Below are experts of layer 8 (counted from 0) of a mixture-of-experts language model. Rows are named router (the router's row for the expert), down (a neuron's output weights, with its number) and show model dimensions 0-159. Each number is 500 + 40 x the weight over its row's rms, rounded and kept within 0 to 999. Numbers have three digits each.
After each expert's rows: "raises" lists some tokens whose logits its average output raises strongly, later layers aside. This comes from a sample of Wikipedia text that the model never trained on.

# expert 21
router:425463503603528432521546459465496485546487477523460455537542498534576477527481433534472515491544431549520449458429579507494498501529564520553516464480545571465548533511517435502523508485434488465532475479514556458514507478504586565493459534484460553537554501556471523517502537524538477548616553566479543593463538512520531473503563462551480502543484504444560510462443499459473464470489519485441501523493573510455582519483491545535551487527532513519444491485476509527470535529461528
down0:481440551553497484488433511427473526447543500527549465504553469543529619444493472514506516488420494511558502541548539496493521502400533477530478426512470564508494556540524500598475528490477466529529503454452437495475561461478437486507542473480454503528462446476494492463523492548560515434491464516479497465552477492440485490484493529490443514511498505504406441502526471463546518494482554555510550523514482518514493490531492566434483532473511487422422539593447548501539515448600534
down1:520518506558518475457473508473543461533495469457497465461455539490495414528537462525550458561505457515475503424465552444551464491461467525488566527431529404452489480491442491505443462473533529553528487525506513519531495451500512455482427511429425487506441471548483558585519406501543554508599488429494545501516530451496513481494528469566446485507452506469497528494477455539553465468445483456472439521496474504526456446537530460468403516464567558537485547556466523537499561518488479
raises: "us", "und", "ur"

# expert 135
router:500488528479496505509488473482516496507442520514457488414554435534435547468512458522554465516543453519496477485440451474549502573538538502495541448520527516531490552495546564462543538559469482539521481435486525483472548471445431552536564473510523533544490528573523435533509540541516532561488453576607513479467506480520514427434535489482516440560501488435473518439479510395461462497456478500518463506528498463599560505502492615478528458496544493530526539513479577487450475490480476
down0:475513503451498534474424595514472485472528472484528510491486500389463498483445486486470521629521500559507490511506512362556565551518506512509496572563558483471456563452543492485528464567517485520452558552502474441501451503493470439522522528467503498558556544511485504499472463508467586474480572498465523512481521593416494448545499488489450457457544531527522481532483502529480462495491481499494537532543503500447533554520480486426519484444516466484458491474542442570535539518492429
down1:578520524479444475419562469421497466466490475526545501501424518518508529532553442505503490509448544488542429579505527530509505506528515521416590473424567529488525498485471484378479474479428488488480518519475472538476489515502423532516520470497456527590560527496419439445529531507482492528414528486520442551456526498467517490555556583502475505479494542456446534458458463462484515495483573502501542426513531468495506505449481549485513483536521551457552543505553520562471485483477536
raises: "ed", "ing", "ed with", "ed by"

# expert 90
router:481501468564534534548482500553425510557612549539525435457469459443520483528426443496454521553511511485574418457535538438433456481540523546498590494509480487550501492541511522507519563534471555517519448562481514534432496448565519558564498491513524477449540544501429405553485511534453513474478501557575521441502469552453480451461555474520516518525465502514497519485520510468500512429524494492476469500519497547513497483490440466472520556447553479509529579503487478441490444445464502
down0:482472548488463458452526513407534478454499468539508527494491479497439473459527593470489514502661492520466485530446472508483559467487560435465481466461508526502556467553533486492461453484470534493527501488552561522487547530460475547521517434455533616517498511503476502541470474482434512457501404464496498483460471514488445543480494519464483535491530515472457502500499570574478436510504501504468519457524484430561502522470577517496513448490479463440482413461401528509415483547503476
down1:506531435514502436501479479531456488451465490411467523471505473545545447505578504517494545492502520504548522572408431532563561537458486422415513496507504501445535534461534477514492492547511545365567438536521524623568496394471444561452536552575520487546474500462509528528532502481486504522450491442522563509460473533512520504543491551467521526483528463492509554584438480535503480502471479526483508451469524537508497463519461489473495520554547516471512498476517473486501528541511471
raises: "ced", "row", "c", "red"

# expert 126
router:493473589470507566498574465560539490510472502522475545476509509515465498500534507461503584481495479469500410447485447497448500513590570518420521588482515500496492526502526496501528545544487488576540467421481531462481540481490533484483460512528507542449531552522434477501440469513516448502493506665559558570492519535447522466459505463526496453558527541462534529420485474455529487495442450483418455449465534483457524540498488516479450522501546464488589498538529484503479522499456488
down0:482473509623544494535526511431493497523487554510536440518479516475520500525435493498510478502508486517468489577469500476523496499466481466602564475502535545515539573518391499549507536552463454450503493563463447540539488492492464523519573441500507491493458444467528566501524534448522552467471517492474452483589452543612537511501548565496475456488474482518482447553518505535526455495431472483483457489491472459577605526459515519549528536447503472516541448454508574473530565534492506
down1:488492447476509500505601479455523551566467504497479497463465474556438542503400558520498483509498479510511480461487497509513478541500476567453555448502528549499498464525505512583467572513483485503494507558453486490451462530539469482454522558477563484496570496434552544489454573509531455550544490471586507516501437515504435528536420578515521463497463448458464489504489642471480470496531496493461599448491477463484523529522526471429530499486526558489481428508479504584491491430464512
raises: "ision", "ised", "is", "ival", "ent"

# expert 69
router:454476493459499476499541471576477432448464433480524468529536482514557496435471442424470572469575496492466428480505495522561568538500531561487479521552517481475506427513574412500479515479493443487407477568435478504500480497498510479497484545502453517472551463476475527543544523537539573497532550510545563545524487546485518479466513462461561498542579422460492446488506540517565516484507490493458488411492568412538553553448468444507543519510488566507458519505490496529502490457504444
down0:472517502510438398456488461493462474519485466555454490421516503445522586494510520514404520499473574493553480518507432444480504488454478567459466483424490549474534537502430558484449470568503519463478493501466580408502463478523504451516549501540507509489491457555497456503454480473540535538510464501452451463488460477522493502554484550491500558508548466569479493517466486540465419455498530482534463533547501508531405466556494462551522462496573532458441506484429405447441473494518515
down1:504492482510482507464547530545477435467594482461503451464570419470527528436498475522468494430508481546478517555419520560476432507471514529505487517498494496514470440516547447488477532530445525467522490469411537462508571470502510600573518477493511492521463489509494496458536598521536479434486544516447463534503510495497510577571447524611475458574536501443512513423466511554531513576496525530467484537488495474463465431459421451451467503444509460454483488442507508469455476503498486
raises: "ann", "all", "ic", "ope", "am", "ook"

# expert 123
router:454444490528420496504576497458538428518510512516558477501491496457501509477470414464536571440508540508479454443525557465470516521437538568517561521529527472444509522497504512487473524457508469454450451483494557457503521502567529433489413512493455603577535570516454434471500486543533517519463476623554550495528498476520548509517484472544475379577503510456511475568503516513511497452478482467464500445474529511498500563425463463492517509469520548525521553523500487459502532442517509
down0:541506461455496498535485451431438517509506499496458548567610431481501470570472497529452555461475564552521487477506495484456564491469536462432463415514529475517559502469556445544510489487503574543467510493584458483436493461483482518540523582477529437466461530499471447487407543470498452456482533466486488470505484556535471516491500542482504526539454459520446457482491455503524565473460559485481512537483488531545427503526511601485535527488506440475504557559421561440479541476526460
down1:530529465458472482505444501489440481497467502601506525536478569494522511571499448514449425493500463453502572544491508550463496555453530510510550443513477503452502440480513457511484448537486499477472490501533530551499504478458472511551466512518483515527447507445530440406526506458580581499499481479466469550439416442463497533506495487486518529539474492476477537526586499448564549447456479443533507531523496572461605456560485488533545494537564411502459430547512490581483485479455447
raises: "if", "an", "os", "ov", "op", "im"

# expert 25
router:476440512477487431551531481531513477518437444566487415516512500509494548528382482469487445516523509468518473476499416458467454526535471536463533476546562529565521466537486520402507524539494522477499493480503468526515518481583514505571486554547576527500513526489424463591440590516477484502534555486529549462501494549455515446483445512472565469530493448516568421536459438465537444531472474538494477494543483512576503480480540514432506559471545477424514481459466502487469546478515489
down0:558462493523516462531526508469498507509499501504528552539477485426462519520538556574505619461508456468523505524467564529575462488500536540513435478552499484525553457517528545500493513489478522504431515427496561586531488532511553446495456486459505518479525482506387548566455479506541428557508554509458506517518478489612498441533478457456575512523484421475449497535454494533486537465507486543441498456501501502526462462457489481463420476445521435467494538452557432521549484522502574
down1:470512545496569495532466564516474540511499462530550512516520378483487566556398501509466472410554511531491476512496486491510445507495464434488524483483425470401527552534476541517555477502504437448527479452474442560480479555476486575459498456558528594486486524460481495437494418525525500528469497531448531500513491566447530500551520560503487493494526479463525584551426507462507473499461444462485459541432524492500531475519488516487480556604545470503482469518571538479483524482541491
raises: "hes", "ks", "ted", "ts", "ten", "imate"

# expert 132
router:554483506561462531535486488579427509539518490543507543464476461531495514481482443504520490432453512523533480363469530493442452519469529532533511563530398567518497551513491530486522515582474489520520477492511481510544518489492517475544462593502527496501530523524555439516443531537549484561492476592571549500484473475477487420496514462507538476529487479449542505445446378457460453510458508532511482541524492514559528539536465506517493511388555505504486521596469492479456518513492546
down0:535490349536504556518509553476505407473486561467517545465484508539494492490443526528458499476494549447501484472466477527479527503524438537465500485486510491475514471516587552525526598446546467520541502480524470531459525469465504557518558472442576491516458479421539537490426506481507524479423507509431476440504477494566519653468563528510470481571459454541496521502535490519440499477470530500506511465533513485505453485533494506468499557501489439459569507561511485537426515469453477
down1:513480502527475531474564469514505467545453478484481476484501502503500544467484458488470485560481471501517529395521531527565561498600483525420465431517529498545484448442541538480504439574497514505461442526529544457421505459513548511500500513524521518502515532535487503530465507454477385476512541477539525484513576487491544456554450405520519470497444531553475501521479500558547494472541593509548483588534570501488492397511521546541465475481448511586489482480532424508453534473485427
raises: "io", "row", "ite"

# expert 82
router:537495559504452477461504423515480512570453513538560440448490474557511488471503467468501490516481477541558508497514507476579556532519476560504533490472500554453520549509408552477539513533441529485540474455501462546475546466512526497546494482515513486542491495513456466499479434520555477505515430546564507554537420559435474487541572571429512464439486453483574459460515517463505440523460484490491415504559541455513532438458545574503482493573551508489467482532500569443404435516494498
down0:517549502535497420505497501500489504472498525548520478527529514525523535486498571444536453489409554463556522478451526567461475496470467557534490493484484577554431506514511516408480519504547524440511466502418527504519508494504487505541521480585520460484462538458435548445504444440581454529523468510497503439495477543529534504540441521493467563504488465570558524465535530532552565531531443521560492521519508470540377558538574490461472527434403472511442462507515466529462525491460465
down1:507487500541528483530520513506469502502502464471570414492494542519486485486448468501528507451467471558489520505435538458454490464462473515478515437476472562462413570534523502529450466503444449531460551501491500470568539472524448498536455482559562524553533530473525485542525524414497546505451442508549356544511570498532469513501517488549573479425475513558498461556538490528523589474463540530573508502418520481479525519427497531506551526531496511533494532487557532499593567527530454
raises: "ides", "en", "ide", "ec", "ed"

# expert 58
router:535495513481493456510591468587523463575499512468539455538516478459495473394447471474457514418538454556530453433526511544528552499533555571461523458478532536480527511524458513443510539444526515517432497553474473455528482472489509557446509476501494512551497502507487459522551587517622513461483524507560509538560504518523470409481554480569507492573505469438520499528499477466483476495566457500500451431477531466458537487465489518475511557478554489494467513524434429583482496492490442
down0:543454404516520489529555522570538499494513564494545435481501518504513476615452524531531501525406506442515555532490522463543472474460467527479463543478469466530528494533493524506547486509535429456518417540562480492509539549487546505581575487484470500546502505525477456495442467496484557508604512454529455499525523563551513555563547464545577499470509505492454491501508459418486453533614502517534539487484412507504493522482502486560436517461437516442498498464512475464482512463547538
down1:488456543471532495512516396501509497538497439495451446552481532454519500454460452499546520496461458392534453599452488470531449575492527460553522488460468498572520554483485406465469476492521477442523494506498516480477513538503464580535500434510474509473470577494487514561485563478460533457531512530445498493497394489517437447580522489517493494513489530558538482534520516483542468508547544477489520564493466472482538495486545497483455457480536478573391460544444544429446522481460475
raises: "ect", "ection", "outhern", "onom", "uff"

# expert 73
router:463508532539553535534522481515476547562497522518611450479508480505464475460523480455452528520460477481427479452446503489478517495523499563493574426516472537455486533527425513491467557550512538493417452452503487457539527483495493498500551489522551497530499531508569459549518464534572476472475473517598519618495526529416438485512510555575515498541489524463544537474469419459450454472529401513490522485511538450515542490510501493510538492438460462444536545502504473506424448520455423
down0:490502527509438455491484528514509516490543449522531488562536476421497462498478541467494466481496460475458465492487501479563423614601531453432468553496542496466496515543495515502513498452478476478526502568514563542484471488440430504469513494513455533586499478457487476518523542443554514516500518512491504457500505418471465413509508530528563468532441517482499448507571478513501579558560555498436493463463508433510528534578418445401497531463558498485550500453560523565458517482543505
down1:543475433450470508467492457501459526472511513532535489484575493494485533496461512501427553484558597490433550533536545532458519458548453456551499476506498450459526433485527514581512501564502529528489381513531493478499485535542491536491460477524540505448496474497487511518491388561488526526413474535540486480529558544469505506474492494468550494462507422529416521447452546506434540380472527499497540460580490558495466550472480504500453481533467500472575495459500514538448455439492464
raises: "ecutive", "ago", "ody", "FL", "ole"

# expert 20
router:417505518556485449501523509526508513441486468563620486488456422458529477528532548504457567499513496522550476487409542536479470545484579507494551453488509517531454477529399519507440511472493566442519442472518459492492528466491486523498423526507477492567463521515495562608482545489525496528474477570515475519469493571496502375501487506521536473537606515515541466508502422456509536479499482512493522497478495448522543465518461486502575557481487514474566443546496451511464485518436499
down0:586565491476526453528523536509516591409501450523637512510502537501532491462419442514538466518530567541427517461534475535475461475507561479496480423585516469519592495440479420532519552514540507506479535451480502438470555496545506529485457559478529491497511513483567542513594493469515425463495504491542464564511476492518521490517459436568486466504497485508485511486446488408493510524469467480498480504454476520478477526437491461527464456454544502464464471509497465555513584515467489
down1:453507553510490504495507546506566492493567467507460461459555447455526523493509455412572505487456468509530503474520511494510491460500524507455508522511492539542455528483490440499504479499393505506455558547457436432503493482477466443451566477470570486480473428419471456517521468435487494485546447550480507497463497474536437447542490471473511403477471412428469480465396517519573539423551485499518418491488476549484493573521505540448473437483470435536488506460491464459536527541497549
raises: "at", "r.", "acy"

# expert 105
router:426449506522470443554497553506492521493521520477541393454576471519469509527519462503493448517443454573479436440463524494583496492424467482469498425491472531488524528481486545496495490473428482518512466463481405501492569456469539479525498545477430518521521525523437474594524547493522414562468431599543518556523513541552558469506517499506558533475499449443508490471507518465457484520490524506505531474575471485568530497555541508495527487505472558464572577436497510514484524458473526
down0:537454461525499516472526503487537543483458566545518555543540478468527439509509525511441411492479457517449486471456541482487420406473545454581479550536468468491436581458519463518539523443550482535456427518515505517465458527474488482436508510565538543467446552560479534564507443583562437441506532509539477424535517521532540457480494493510455531511480515501462457440454571496482436544450545490495477569512463437505458454543504561497470503504437485456510527487542450462501548476527507
down1:485513507548523505521537493469484488494548441599513467434462456555566476499534538484544510524530511529510536461496505487530502538481526554512489442480446541576513436566570520508409562430508489497508534509537461516521483517501537515490524513505514430410437551463523486494492466460447490466455472574493393439516501450560518515429479506512497518455386460537475514494519510529520458483559601486586508565569556515431474545489447482514502462464446534464503464463518538489518490523518520
raises: "c", "l", "d", "ress", "ler", "reg"